python train.py --n_layer=18 --d_model=256 --n_experts=32 --experts_per_token=2 --d_expert=96 --d_shared_expert=128 --activation="swiglu" --moe_layers=[2, 3, 4, 5, 6, 7, 8, 9, 10, 11, 12, 13, 14, 15, 16, 17] --n_empty_slots=8 --router_score="sigmoid" --normalize_top_k=true --routed_scale=1.5 --balance_loss=0.000656 --balance_bias=true --init_std_router=0.0178 --lr_router=0.00148 --n_head=4 --n_kv_head=4 --head_dim=64 --vocab_size=13090 --norm="rmsnorm" --norm_place="pre" --norm_eps=1e-06 --positions="rope" --rope_base=500000.0 --rope_fraction=1.0 --qk_norm=false --attn_scale=0.125 --tie_embeddings=false --parallel_block=false --init="normal" --init_std_qkv=0.0412 --init_std_o=0.00686 --init_std_up=0.0412 --init_std_down=0.00414 --optimizer="muon" --lr=0.00604 --lr_mult_o=2.0 --lr_mult_down=2.0 --beta1=0.95 --lr_head=0.00941 --warmup_steps=200 --schedule="wsd" --decay_fraction=0.943 --decay_shape="linear" --final_lr_fraction=0.1 --batch_tokens=65536 --seq_len=512 --doc_mask=true --train_tokens=468100000 --steps=7143 --dataset="wikipedia_en"
Below are experts of layer 14 (counted from 0) of a mixture-of-experts language model. Rows are named router (the router's row for the expert), gate (a neuron's input weights, with its number), up (a neuron's input weights, with its number), down (a neuron's output weights, with its number) and show model dimensions 0-255. Each number is 128 + 24 x the weight over its row's rms, rounded and kept within 0 to 255. Numbers have three digits each.
Before each expert's rows: "mostly gets" lists some tokens that are sent to it at least half of the time. This comes from a sample of Wikipedia text that the model never trained on.

# expert 30
mostly gets: " Jones", "sson", " Collins", "ić", " David", " Johnson"
router:104143105137148135120083080181165168122145152103095101150145150139097135109088139105121102130127153127108106133120128111165138103136114139152124109127157151131117144163095161150140101182129096149134146111122119105125117138163159125107138171113146138128141140145071104128116149112118121138158137145106093114109120095080150115149106113134137169119147106114150147118131110107124109111108109108137159144136086085129091111110116142146152140109132127096118132177164107163155165104129133189115141109097133122149084147109119127109155137138100116163134106125128131071090088096093059113135158122166109151119124082168119158138155122195174151118118105147145156151148120138127109143133095132129148114107129105109083113145147122100104106114129132174143123134149097091125119180139078
gate0:111175115156130181100112126146162141126126142076157132132091097128144139105146089101149144120168120132116128131130138119133144127116122131119124116127166154134069144115128124119116154193158046152102094133198137108118114162114120126183142093108141166144159122142146168134170146111102116126142138141107101139151153169126096119104139153132113154087081114108136138160143118093157117094098105159112140139146112133133140129140155156125158119118127109134063139120114119133121134116158116120091172135142148152095124094083154088110134116126152107129131133122137144101137133126113158077173161091158118146125162107126138132116129122101131128140123159158100156136128135081121108154130114132103122123093165097104100120143130123110105103099105162153142157187106167107158142151153111
up0:129169115132115107125123132119120135140073132153108136125160109113116168115177172112134076094105150141141139118119142151147106138153132157141164108069084105181128098133121082145154105072148138119141152155119100154108138102136127134098152117109067134134134096098129131094149113155104141121144064127119157080148168102136129147132127099140097120181121184155131121132098122184138113185155172126140074134176085135123108123102138130165107140129138165149183142128135130126161080099083143117149105160118126122159155161142140132122107157124125106136135100151117163118121164140168165169150124127149116104122113146109131140135121153133119144158098123148116100130095134164125145102121129120112133113118142144125153127099104098156163136118143130128122148094115118135103124107156151
down0:133107168147163120138130055102180129140195167141093160149180079117172102128147098164136118147104123147146122096113122126129127144110117151116117162119097111133126110124114120149111115170126166151167120123151117109138095150189134152125132150107124129122147147114134066138163134139145107147145138137130119125097128123157121130136182112132133120144134119116158107143188108122093137100116140104100129149123187132129111126126143110140173145091132141152106133161134153102107105181110145129145112137138158163111118099139147085127131180133141152114119164146127117100080148078142093097102118129146126121105171176121131125127116136128102100101136189126127102125120172093138164136129145091185163116107130154149126109143141172103131133117129116146155106125122134080147127149130136
gate1:183165153089142159128091108164105144113105118094120096147090150134175090114139105096122123122127150135101112121114131178146064147138157138136113135140148124082119141134147132143161107159187143164115122111125129123095136106123153111100094138108123188141106147131113099125155119147156154133112109114141176130140107123069105105179146139107153177128146133162111143112107109149160090108157121135139109079121123112145108101117149142128151139100097144122148147183122136154158101117111173136074140126120153121124097149073132138090110110155136071112139103144153144132111125119149147135131135114132174129157096135139143130149154133135157108105143129128104166143140142156104097126101123128077122135123115123116110133170095133070135118103156165179123126097100096139112147120132142
up1:150141162106106123142136127068085126140159106110112130097142132086151143133172125163135096170138131151166155148131132121112092155147132106128122160120097114156133123137123133121074135110150087140117143144164105130103146095126149156112127148133116124128161144167128102131073168125171124112109183149114123083088145126117147128098158093160136073094119132155095147180140180092150131102113139124124112130112150132119157124097147113142136103142102110141200125127171156116086087147147127120114099136150111128136122128131167136136113134140144175163091123144130115128121113139134150155110114129116125147079129156135167121124115118166126134130090151117178107118126138081120137151162108123105155119134181145105093098093137098099157123127162112102176163121123154166101096131131143
down1:134123182150139094160155130162123125130131138124174104142166133141125141133156115100097121083136097123135139112106150112131110117135135121168128150117147133145103174156090137153171122178130122117127147118116122123115136124121121158177115140070123141126119136089135184158144131116075139136105150102091114100107137136096139107095099155117125134136129096145108132131129148133099108123110125174149164141125148117124103147150117161131136120158117167139139106151167126139160144142205124154118178157114123122128138131126106158134109126143162154136129114059128150122128067118112122108132120206145137172133117084129110109113050140112117154090132099111131107166119159107138103146125130137102091108136085124148092098113120135174087138114138116144084107127161128103133139167147097
gate2:164169112124113169071090123135093145103156143083092104092155158145106113111110100109105139141111172133093117178144089104148135106096110130115128106107117108117116092134124142144155120141124139135117119095072118079145144179152149165148102111096147126140115107114144141132094161117118090110108144129118092126163097085104116141077072182146103153118155112106136126127107113155096102064140186079122139133120128154127133123107137115123089148105140124134117137055132155151120178133139109140174141091122125155129133103135106115157122108107140126101124101114086125111116119140103090125121121119113126109103069138120128159140153141133092105144125161139137144138151122146125133143144108121111127148165107129151092135111129136117102086105128133144145119176132142096097108098105104
up2:167145119162083118100143144089119109066107138147098120142147114072155104153171129126119160136071136122134139121108186144125095144090140157135147088143135150147121108092148107116097134103115131166132152142128100104110137081137151146133132141131198138140114130157129110091164154184136097121164128121129119157112093097157172133107139175172120080147122155112142125129111143130148173131151122150135123096131161069140118142125157142132116097122147136187121119140090134124087109120141131121113118136123130171131125127141128102168110122104116130132163152134131132104091143128192092159087122153120094133135100181164131114140111107111123105134136126114130132078142130111126114084142145130171104102125138086136130120148113124172125153095172125136141100096108141156126134119137122
down2:115111145130127103143157095121066125158155150081157149104141131133082136134126090098103091116146141146130190132154104153083106121075134139112100114103109132129167155096116140123130116095149114099089115173121110118133162162136179135114089128126103177165124102139126152112126121164123165142107146162086121112119112141124136095110126129161133135124107159131055100124099138133137141146105173107112124138110118094170087101114099118118129142143125120145145139105150143153134093127108156131129164075128142126124123125153119098126103128098152137139165174134119109129136155145098133096131118132168147138140099104124146106077174131116152138126145161139144144104140142173151128125107197133120092128174138176128106088160126132110138119121134136142138146096138156136120116067086124
gate3:130087133122123169116143129140133152157158130151124149138089150130143153111101113141165131119089124120163136080109142164144154132151079169095112128127143124138086160168085161145156113123086114076110091124141119134084134113150145118146114159105104170113138123155115098158068080134070092121155121134126105096100137092113143087132046097139121110145077117093115129103156156139161140104146158100144098117169135084148138115148117109105137126108139120106115149152129140086125116130140154160098147115103158138124096138116104137162128155144140124139100118079181157167117153128105112134142138160126134112128129114125114127161096117141148146118080101154113125158157157131091140098118115132145130137097127149131125139138140110091121079084158120124089129140142127131129148123096105
up3:144103155131096137081131136104104169130097126144142126130137122153161130127102178169141088167152126127129104151119094144071097124131130097121143140144122108078144163120122148124086129086134146107135118137123132161108094105115081130154098116111102132069109128177144138126107085169137148103066142089126127076133119117155149109084138131082096137160079166153134108125129092136127122115131188129079077141121095104126176161113127106105104101126141142107135115125126164099088137161115120141120121109096149121129137139121114129118114157114117127087140117133142147120135144128145141157117099120108141088129129152123137158108109133141130122119110146144132145136135105139066162165094097085112127118114115160159116137167108100188118146127115118149105111149153159136116122098071110
down3:107180094143101145109096129152121144157124081098137107129095135105126130157153129124135108118105138107114184113118126122113129149113106140142141076151104158114103196101077130138164094131154140108133103110126121134138122160142165143115115163098124138147101099134064108153139124141146115099177189110119128125170134139165130115111127120102158111134147104126142139132149090111159099099134125113123159096082106146136129096125147165126137135143137103126123137163193119097118173118112129135162141102105140109105096127058096155159167131126101132180115182127115164143152093121097078137115116128142119123134118106156125127097106130122147096148146105146185104127119123143105113138104120136164123128144131168123116139135068113145145086123095139106141137143162087129124113156135144
gate4:119127149118123151146146097134169103139141143152094126136139108166104112161111198114111095101094115146133166157146085108169131152155137149097115109094092144141166140121111121125101112151117158089115155085152077114129103099151110118110180141102118140136186107143126132176121100107108134116118156140112165146123134094118103125092122157139152084127099110133126117099142146146154102099143135139102141137126159109132126130127135105157083148110162117073093151120124113131149128139115112177118160077164107100123112138140164143110139154164121110159100125128137122134097132128089101142106141163149161099158138103151105126115142155131111122076154114136163121145145114140116134142098099103079157176100129146141132128151073153161127120109142159082125144135142147070122156097119153
up4:080118152108150119174141146115147140139098150097075093118071113131114137147142100141112129126106152138101127102102117122175142126139106087128078130146139141131106109088082129137114173111122096066098120155150111144111116100138124106142143109108181133132129149134136153127123140138114117123164142141151120143106138148153156124119130092167133114149107116147150124141149071099109132138110112099152148101139113131110168087135136126138166127116148136140057079129163169089147111157133090166130125070154144101145130117143120144112119112155164102123184143144116140134095130125148121096109078137143153136125139125098128144139102142104143126160075106113121144176132079146106156104189078114125151131120116106091141120150091107120120133164148111109142145144082141146153114121151144
down4:143130158087162120135137149147089147141138153121086172130116139119156084113122139126152099140151135102093159138085114143119150151124119160126128081109145092116112115117143141111132122145125120065163166150097128102079140105124125139115156119170164117135114153133084127079125149151123167141177118124120106167159111153138125061113116084133161112154104130107141085150113132153123116170114163116118144080129126144114131150123120116155139123208113120146148109152128148086142150119154133143170120144120189126186138154126126149131141165110115152114108109131148126148115191125126136071128088147145114187130110100157091142108098113096140128108149119127152107133152109133151134109117134124130139127108142132117106151136101157118136072170115142117103104146128143101087128127094133
gate5:108111143163123136121151097143079127136117125122099104171122147145141105155136128129159108126138148122149095110113132139147171104134134168111102104116148100112121155164076173150147105183132153109121138115116125059137127156143163127129118136106121165154125154120070097124119147074107111121166133119110190109104125141156119141108082129129109148099095089075106141166152118127150123121113146123131151127152084110117106126153117125132109111113115134095136111171112159146114118119131128155118159178107128131153065125135137160129134159101113117123128138127129157171170102122097138127127105118154135124078118097136134122169099144179183128135149084149134153136138139132096110152128160078142143121129091120121096126159155148094124115116140120104119109128144085102091097182139088
up5:100102159118130127123140127126136120114151124091160135124126127132130103100132131114139119103130133126130171100117131111111114140144118091105101140108113073147158115128154110150145143166140093103130098124215144096152145088152080129167128140157118133096105138110133213152161115171112125094097133168153150161116110138204125136116169141136159117119121117134114171109155095109106111133145151135114138144095127118145149137167173150076136179099161134109132121137120150145110123141202140117138146107099132135143191124116144134134103114117162080125163103115152153138121109171131096121122155184133109121133133120088157148103138116144155129109134128143167116140134121146138139122110146150159116138116122160134162113100132148152183140099118118106167144163151131120164145105128137
down5:150149090158137140134162141147155145153094155118076138120101162114136150164131141123155120130151132129100093091092069144112141091149146103142114152078118148157110142107102115137138092176147130074143120133089124100147139115124152129131140140089134138162165106101107080142136112112112095108129130077092112140148139129067148150102066136135099143142117136098173140138136122138159132113139122128168096106194149120133127115112121130157151145111121148120178093147120086118144100131080157148125131123121137138144105136126095170116097162109095102123117122140101149116089109122070130156149137141142138167133077147147143105167123138114093111150096102128104106145098131116147167118164112140094117103123083120120114127129088147118136162129137135104119106093091117102125110157145112
gate6:106144147062134161102103095160119107159149127117126110119115133153159082122107100101130106094141095139163112124129155119168170133128122150140096141187125082124126150113103112151102097179136087129152169083162165128113137159145150147156108146075163121116115112084127106107140112135126140158130159156149122170131115135116095176126111101141165140123102129127142139136153141064121098124164142127162115088121138146149138147097140110100114116122098132132121128149122110151136089147101126154137115133120141107135130144070108099112125170119129114119170118143123119111121150072193129113122112116150116183144132138153147167152123112145131133116128143134057111127110152123146146150115135142094118104119158133120161132133130110125093083150123185161115180113149115163135151113129129
up6:108099127172083140150150129145151139162089118129148150125156145112155141155113160120163170103105152121152113113131095131125043099098120141122164142113150182094120135095108123113109104129116143111093112116080122166110125153148120139077116135092130137191126115112138123140158109093096132154147123141138103087110188169148161106127127152125093119133119095107151040177133114136127144154153117131126131156104125125137085143133157132128137114150169104126117098085151108120142165120125162140148151136149117093137112114137144103127124162125132136154114142074101117115083095141136117168145126115160141120130123107145133112176105147145105133171123139140144118111176152112110141119109119096152174111112175122129150137204155129128125113135124115119124106139117153125145120139137139
down6:137126121126130130138138085112125119157144094088106189125147122185121118165143117135113111107148115128122104130154129151151105155128122120117150135126126134136165075108095115152128094126127147140093140112113138102144135112101109128151115100118114119111121116129150195099105146100127113117155212121159087117099180093175139120141169090107124136108112116125130167120118117148111138091137123141139141127126074140156114122138074119167068161093139118133131062111112111140141129133123154148140130138128133144123148214101104124121120079159152163104110122146130132108151102125084146106086142147134154127104119136149129119157088134123160127133142120142114139110125156105081122118157147172155132114166119168127145099094132185165120147119114108127109170142093107093141129129136105
gate7:091091147121087127159115141119127134181120098166132167131155130128123123131108098132115126138124150134131073099133135131135157093132124145107150139136135138141153142122116140167099105125127080071117158147126119137124115136126128113178122145117134131068127113124078101079184110163143125133142141127205119148111108119090183138129141099097168167140129098110104108137115134119109129113125155121138133131096156129098113124135120121111143093128142099125098102070095140074146091139120170128105091085118138105116112145163121122123147121095136166094109108126109149122109103128168107111128130102108137156086139114117132076132093152115115164113181110130151135134149134132197156156123158155105123117126112145181131115168156107119136163116138173149163148124131151129176126146118117
up7:153109124154115159181106099122136156117128111150106107164140108140115087156141149132103084125101128104142135141138087130127148079139165141156130146110088105118143151128104147147146135129158163102173119153108159114155111167149142129136154185184152136104115170130060128109096115095201100138137174136120157143122121131124124111113133121098160174148107139125130145123116096141135163142153112092140159148143139121099109126152138133121131109148134127155121090141111132123158116135110065145109094095113089121102127159114076141155144140156160145145096119127128144122096119104080106145135162118117124125152089146119090113118062161123159132156106089138094172121140118084149151148144141117123129139121154125128116107114186138126087157097113150151138091103147121138127110141123116
down7:133161097122152173172111120154101179111121117187121153150083137108142157147145144158109141133122102201105120140116101085147146139152142155111091115112130128137141146107134075126152112164157139119179132142112154131130143117137126130104168091106140135092133154109092135103158135108137107145105118119135135105175127183137107166082096101125154089120097148119151157123116140178183169139096127115170171101111128145141131104148112101096129128140135118124122139173140126132129135116117121162117117170125143107169132166084095158152163142125100124108117130123130083114104113132160145101189100113116148149124163119142090146110167137173123157141115097120135155177126090103155138111115124163127132122118096096133110142099121140151114133103130136121144109113133110140109118116073135
gate8:107072123130142132140162138176124116157158165151133127111155149100109153155120108174095166083111106122093135120145112109149169112164073125093146125097137150097139144113125132133108090177160110113168126109105135128085114134126066117098104168138152146118116126129135152116119170149121103164135157128076145113098130119095158097138140097131156133177110145097153123116143137126137107107102108148100149138127105106125144134118112156188130132133147141077120139124113116125167162143105140146147139092077135118136107112111091136116113169147152112136082119128136136171139088132154103147136144162127160097149126112132145097130099115122171163115083114126156138138155054120120135126164150113151129082119106133138129136148184153110135132088130093129155132116133106152143135107120085
up8:103100145122122145166130115144094081092164140156165095140114123146102087120129148117123098127109106173088150116146146123118165115160110180123127098120128135098123156149125104106085110100146101112149128137121074135121128117126110107170102129116122157102162135101162119120120145170163083103124166144162105119071129138111151122139133132171095135185119127123141139145147171067094124107131117103140127143116125100150129140120146170135122123134101085071109149114152128144165124123112155127150156110124125120107116142112111091152138117123106123137134102156135082116190128161160148126144147137115130116162121126139133124108109110112109110090158141106138107126170136118098112099159128098166134126123176104198131137133094196149091097110150158108139078123136148146136137135107149
down8:104119116121104139117141148130154158118130120129118127102180122117133138125098084140134151125114136149062125136143132125151149155118136114128112147121126125112110164124152146113155125146179126171113106089130120137117169156072102131193105110167103157127159147123160147125112125147078152147190156141080144142145114131135107098099129166104136172155117116142104143107182103136141104113108151136145120131144131125139125187169091105115097163136169065123135122181160117127144098133091152096173148108141099122128118148146119136130109113153119111126106114164142147117141069161185130108130130144162127132155130119153109130117071130105104129128111150137122167167105085113154122170120109135106133126088121153087151114121142119114105108133134151162141135104120088142154150090108154
gate9:125110137167166129119138133138120136139128157159135145119124091154124199120117108105130138136092121166122171113099176125106164079140104101139104123149148101165124149137083153132110136131136084119195132118130119127129122135187127057131129155143128154101141105118128118152159177130150142113101083083136113121146133148098144118144164153113120142119121182134182173136109161095125171097112126134127144096131129143126094151141146130162120087121144169108107137130139085146138127109145117126110125104123129097170106132142138121105138124158112110122156117125148166129126143114140148075131119092112117122137170132139140102128152137145107130152168098076142127103091157094080133124103082125131114102111120137108117070154162119126134142105147111115104070118168106128125087136090134
up9:133184085151150115122130153113143140132122108148120147132177152124106116105086164125111108113115127122163142139180160120143113099147104126141144130152060144129119112140111103062179112121143194125163123120139113093119140077141147129120123122133135120108111113164113127099141075157098115147134142124138122122080142095155120127132124160131113145146154132116119088110132112134162117125131107124173099109085127140111127129123141076096111125124112127175104076129165125125105153089109129081126098150153097126135129109112097150118097084128142096120149111133150127161119135165141124158140124088097090120133084130065125154128119105156134124136111185185162129133127129123123200144140087115116169118166129108136148150118134166111158133122132092111143120099152106099107128125121134
down9:129146134146141112158144121134150123130099133157102133100077165128112129099125197125141144117135107141090125114109147092120169127055128092101130121130160158139128129134116136165141144119134127121145107140158137131147123139149086121121123100074096160145142077122114148121134145139139157120096153117088107107104147120130123123135147128158122152111125134143148126121134131141099118113094086143132135122117115123152110169185132106144150127107131087137121124110108126112135130137098114125162144086081101095112107171125129144095150071115145175126121097139054139147123132151210091129114163134113121104156146124147116081160200112099100096163149113149117126103128170101129106183134152134145094127135114101123156105116132144139093122162128203140125141144106129156143140136144138
gate10:146102119106099150107111130143124114149150108095118114094175143141138095132148109161147162135160128157171136125103120131148063154100100109112128128148153118113155146100161154116131144076137108144121133111154110165150134144070097129120088098124100173126130091115141152121115151144097164091121124137147121151142087111111134163117128145109144132088127101179091143096137106116107103113130140112126149154084096130119159129132095128080095116070131151132128127097162150092083123149156106112104136105103126157130161121152125096086140141165180136163149123160121126093153145166131128152107125122120163117131138131101081133116093184107105119109129094121145134178151131151153109147111131146100094111100131140130106164129149122133102110168143149127109079129134164101089125099160104
up10:128080101137134121089176154116136114131144131123098130134160128145148140093129170136133163149116155129154144164133132073085115156134141108095107163174135123119153128101114125164116143105123050121136169127150143168126161104130118078133161116143141134117118148122172117138154095171135131100105147086149168103131130155118101129128119159117148149147122130162137113107137147128116104143123119147125107137105156130156145130149135143084130130150114116146117124110098132104114120112163171119134139112126137145113133071140151071144117122122146134173142155094165104130110067166154130135100148137144154141104157145109116121168136137109083114073170118111134082108111113157152106157123131095079090149147156117116097128148110135090119141098162140107139130116142142167104158080073165
down10:155132168154155128150167161115106101116141118115057172117140132106154108095080119142119167111141123142138109159083180160126138130119147157098113138220152148112176091124108133135100156072105114141149135157156122187101146120111128119117143104134149147129121113118104130120139099134106132165102141150137177126089120169108124119132126132091141119113110097147122120121148126129126115121120134143094101146104153149150134136172137120091092091127109174137106109120088123096143093135145148133100155107115116161106094091190171087139133120125134133125172148123153104080112108142121102158096141161086128118093162163108144165118165138134122169128158128121134143136129106115129118136124144142114156143109149141145144132161120128098095135120103114105144122094129152137151104148097161
gate11:098111128144099166159155137131089121113141144113115148120151130172087135148131126163168125105141152132167102091111165102131097105103090117152128142126128108106168132141100103119145165145119077105177127139102128065091101112132116107099116168107060110093139131148157114103058181125127112122140119099136123150147131116125113123177129122093086137157095127099099103085106135165102161105117136072143110114150116098157125109125100130142140116135127106119127175148132109078174107140139118162126140147129100159134106141116162107159111153159152113136140131119110146117089119104109101164145138163135129125085149104125121112174135146128114091142110159155179121152163109131122153132122142155094139119154151108135134115152122119120087117123142154126082084117142134114152144126147152
up11:176088123168129138127174086111133143109161125119124114171119133147161118142144171104163152119111157125108121126139080110129121142136143136180104121119119150078162136149127161123158114098147142145146159130103118082160124101132116167135106126104094110099151143134125125153110105141146100099126103155101124156145151185146104103119101148133154169106137091151096138152128096123135159127170180125124113077081111167120143115145108118145096128161135103130145135140127133112115120136135115158102114138151126122113122102153153114128082106102109120140120142138143120125166150140125102126118127142133139120125130184183138175087105084137120140157103155157150098080124154127127106089166106095156166133112098127180136092151165111092112069113140086104118146128113145152144098087141124
down11:116074123113154115132121073121106119112132151102093141119172130077181138107138126128137160140116157091111106139133125108080117135135138141116140130114101128127157093134208111126121160130118111134138126109144135145149140144116138094109156147107140120097093091154200129163119129138108119103148098120133096143124163155145150186107142126136104114113170127122155093154131143126139079139129140129098071154143090114151156124124050181124119140106116129126100098107121139099102142134080136101105120101151130127092116092128119124141132072121116116175122144149107123178105146166138100137122094126101150140122141097166151144139126130115131121154152153108125103132107170140121095082151136169114120113112145091135164116110138110119113188129110102150110121151097143099112145093123137
gate12:145126147116127147115096114137120130137139134150097161117120124148136129120147165094122139140117119126125110163138111135098161100104128109109140123120143136131109095127133117153125104147130070103162169130179071074169136102105125107112150120084151131150159150144110117132121097146111144135089115112149128126145091102116096123142129112101169140154126156129165127146105094138103135130103119105101129099120106144082087123156076145156169166144155133098114121163158111131107092154140092122179166115093105125114127139154145117160144143129145094143159085132161146126078161094076095123096091126089118163140150106134090162098134136152162109156078140098116137160101143120169103120097092114134162149084111110139125144146112139143111173112132121134109130122105131166187131141104087
up12:128150134140096143094084151125082064100110119124153115099117110124168174120158124161151105116141102155126126172115142128118093119111117146167150134122153122141113090152170131105125161101152138115131130124103130159155106075137120090112157130113118140098100148111140132111134168127136160129155163142129113110105117111110156130124134134133126140095098143106089124146144143112115146168137174142194122098105133115150143138129169078101140131150100135144149153095124144123096157115133140102097095137093128108175106119119144134097116116144113157110147129146143147158168152159176146114168173168158148087124124160101136083130133127103076150114137177162099104107106114117122151125107152129136125107152177179127106103090134140143113102153127162113150145110098134143068144116122159
down12:134164079169164102167176105134091131128127104141123142148125077115168122122160142139133117152143084106150073159136120145162118140148102109131141100109114132142120112160114165147155137124150138187111097106101118078142145144138116103075122138122139149177110122138097166107146135152155137119112125130154201126136082126140145125151121122122071130091109095120121091114151078139133108095131182134162142141127106077146131128097141083158142130095182144133117118129129115148111081147174121139115118118128120125148091101109146091089128135138145111122112156146121170081147115108151120114144126126132089095133125145098169125139134104149123127109127106133105137085105137138173082114130126116124136106129141126164118106133144140167111154141109153154139180138118134171117121153158135
gate13:143132131136126116130115099169173136133132158155130096143106155143135162140106109163113112182112149093154145132126099164134141137154117142143115128149133138150117105150162128165131073168120138090142139122124108111099138106102184099158173052106077131161132126154101104140108129112127142151110132169160123114120135104099131126121086116152172118144069109110129139099123138123119167116147100091172108141128149145161130131139170085134115150133119169118141140117139141093183107123130091156068136121115074156151122183093112120157125124138133099145130148138137188134118116114111083115148100176157121113097114099127128147123086115141146148132137142130095116129152164105120168132127134141074116115134109169146146135115145108121073131127117137114105160143164112111120120138130105
up13:136137148116144147097141137110118176162095101128170130138099109144175112153146104109146155100098108166131144168139138098127109152115176108114188143097129111125099168157122128115124136101132115138095116128104136155150101154113161121132123101105113156130109179151120164111133152160083152075141122123153147100139086145185125140117170157118119142143137165139125113129115087142150144131131124168118137129136123134118143137131115100116116133143115123135098135131141143118147127116108113116150155100153195153088161143084169132129096089129147080100114111139091136135128139100133142157077125045075120141145152170122144122130157161086142149120130114115094144127126122117143118113123120122171140149105132133137099144130073127150152090126133122188125135137115129119150184170168115
down13:102156135121127133114132128134135147134120112154112135148119139081111142144136114133134082116172138126131094098144114123155121109130133113171196142085118106123144184142139103132126117148161118114155100112122104092142115083124116168133097133148077105141146104198110104137124111143127123144123155109145116129106109125085144123125111130130166076142124158088112112121105114078155119147107122120092080048083128150113135112093102110149100116098180140142152070115126077141137102113134124089151093145128119134122141103127141130102166119127135117086130076140122147077113127160116152115144145133143121155118161125105144125131138139128159138124132130082139148123104101166133127124135142155094138074084131105114125132122129131116067122138155131089151167141089139153164104085100117
gate14:140113145114138174145123155093141110100141118123141147168101113140128121150155121131120127109133073129134151129127066141157121137117096133136127112117179119111105162105160135122101136121124143144034124147104143133148102146096101104108130138133127143150108139138115115137138080175094129099136126127146138138147167178119104129182150150131134125114150088139142151137119113118153097098120128105085143138150171123083119116095159131116128159132128111145119131157127111098122107138116094153117114101126097146113104119123160135116147128138108118149159130155124214089103113090117112162125151107130127150134161115105117144149127169118172079076136175154131121140093146081125107151137087126115127146176140141182123153127157141109102145147110141100188104168119104137167081133131114
up14:115157127160150165131140137089187114124126131107162132101130154095128124128110134128131074119158083055136086135148115141118173099108154129134099142122102131132101110113100126105127129135114164158104078117115122109129161130093129156075164128162165095124147124125161096120114149102134137123122083160147158141102168103127149129106142114133145143119149144142079132108161109161122155078127139125112147146160145088117127144087133112132105161123090095138085101148108153120132156160105091150147085093161097094105117139113143137145112147182164158128103123115133183114148081106143123160130133112150173124159160134089127150158096149138145108108132149126104117160122136100126164135148152092152106137106137081121107113116112138126131137153141116145125132125117087093087091118117116
down14:135153135124121130125170125090111119111099159134141113115122127119156135124137144125159119118177127087148077120125096113125144158106154115153166146098145135140102125113138170129170161130151118114104097136149149100109131130130088148123143126115097159103099160166144127131153151132151143121097081138124134136133116108143084207107101125144074136095162171086117148134122141078108165158135118145160134158130121139099126122100095129095108138164119146085122100141074116139119095085148160128124122107127155140156121117180112159131172156102108152068110138099093124185149109129124139116169110159145107136164161150110120154160118128121183093151129165098131166146126109115085110155112115147118113113131131128097146128126118176106135158131167114154136133119118157096115112111149106
gate15:168157105120162163140131120144155144170132147105117142097118150123117142115104142126103136137087110135104153136145067142129164164133152128087092128124106115093129120129161102097100133145126111121091168132112139127106140130113091130158162120141128118183092154121122087122124110127147129096131132132152116130105127112137120119117130155156188124120102161143114146127155133094130150142128149132132128082148147093122142145129104128090093168131173134125103170160121103133130121116166141113140125145174153167088128166092125168151070161110111113163109115131087132142108097162133111168111121134136136120146091097097100134101150176116148092153145180094086104161107189138147084155118137110143131092144130127158115154134136124098088167106099162102139137165126108154165111140100136
up15:115123133116117094152165127128123149094127136125141119154137105117084149161142152112108102131136116105125106135133086141168112124144150127128126128093165169158145166093127125164076152105135120076148095113111078139147107155147151117118095125132131146101119107116128141119127108160082118155142144099106099130122122113160125142121176154107125120119150130155126129096111135136111115127124108132122147158129133134065171159089188107116103066139096117136142100129104110134134141145103116110090173114116072085096127133146137180131142147141182086097121173103123159156176117102125147114155119162143134146142146097115147132080195111107128184137154113148128113127085127134144159102137147160092124129098120154145141103107088124151157086102133087101124144131148124113135126158142118
down15:139124119124132161118092112152115116106090159131153081107186151156087091143144130102116103138087101131101122150111123080120142142113112128157120181113125151105138110146149099137133131136131137151146130142127100084089108066175137107189122145105151157094118150107100118139154112128157103143123164084153125101128145118110153092116111131138155098190104127118105155131141115155120115137100147111123082077129127107112144127122146127124072118131153064157105124114117099123119129155138094074154121135134132099119108122099130105163076115153129153118119122150162163113139121161135126132070102130120094146142137136140154158115177152120140123126126146154107100148126177135105114146134146102136116113105141101154109166102127146086129172201127148133154139109135147146135134128150104
gate16:093157150136099161123110140100151107161113123142140124147142178089121128130159141143142128105143131153111122140105151134134149134103070138119156147095152101162156133107074118137153132143110072125112063118177148153145133115120152072143134127109132115148121131133086102117163133144117122136118104162119122146123101187133136133107099143125082099109137110144134073149106118064143117114121095109119179140141148126118112146153162101135109149111116157126137117120136124105131130117129140148104132095108157151158092122110119155106133113132118131141125130129120062133114102128117108107154128096162150185138135124133144109130159090126091131127150111134090101120175121159164131138142103191088161114144139156141143153106157135187110136175174127167122145147157113078107171135129099
up16:150138087145126095139176109160141127112156090107126125160126106153131124124080100090141171148123120109107145092119119130163093082044177087140114138151115146123144145116126161112143131144137126103076155158113151126149131116096118146120132093108123139117105101120169150130139147108117146112128126148180121099129165137141091150136149127123144146134111163124142174135140084149135131159176121150142111103145143083074133078098097173164130093114130135155120087119106144142113118164141129143111159132134123119107165088161126111133146135089153122099142165098120109119136142113165125118182126157139089099140132119149100156143088145131179101141129122160137126127121089148147144143121167125151127135142119127111143124178107117092115093091142115077114137113131135145124103166156162
down16:154113118146154103084103141159134153119144153113114062108121123184134154130119110102113103114163151109131113119130085145146085143106107131143122208130098153146096122085120138125137122105136101055144168121071136135154108154143137128145139064069157107134135122153200142117155130158179097138132113139138123090142115130101092147141149106142138111138122098141128128129095114157117116120140077130104093114138174121145116142159113146169117066084173151116145141128139141141136119103148135138074125151152118076163149133131086141150126120105179117112156117132110159131131126134139143122094127136144122150156133134129113095132112122160123149124113130110095160116147109127122148118115115145135162113115135138112117119109103159111165111117161093108095123152139140145155158090131130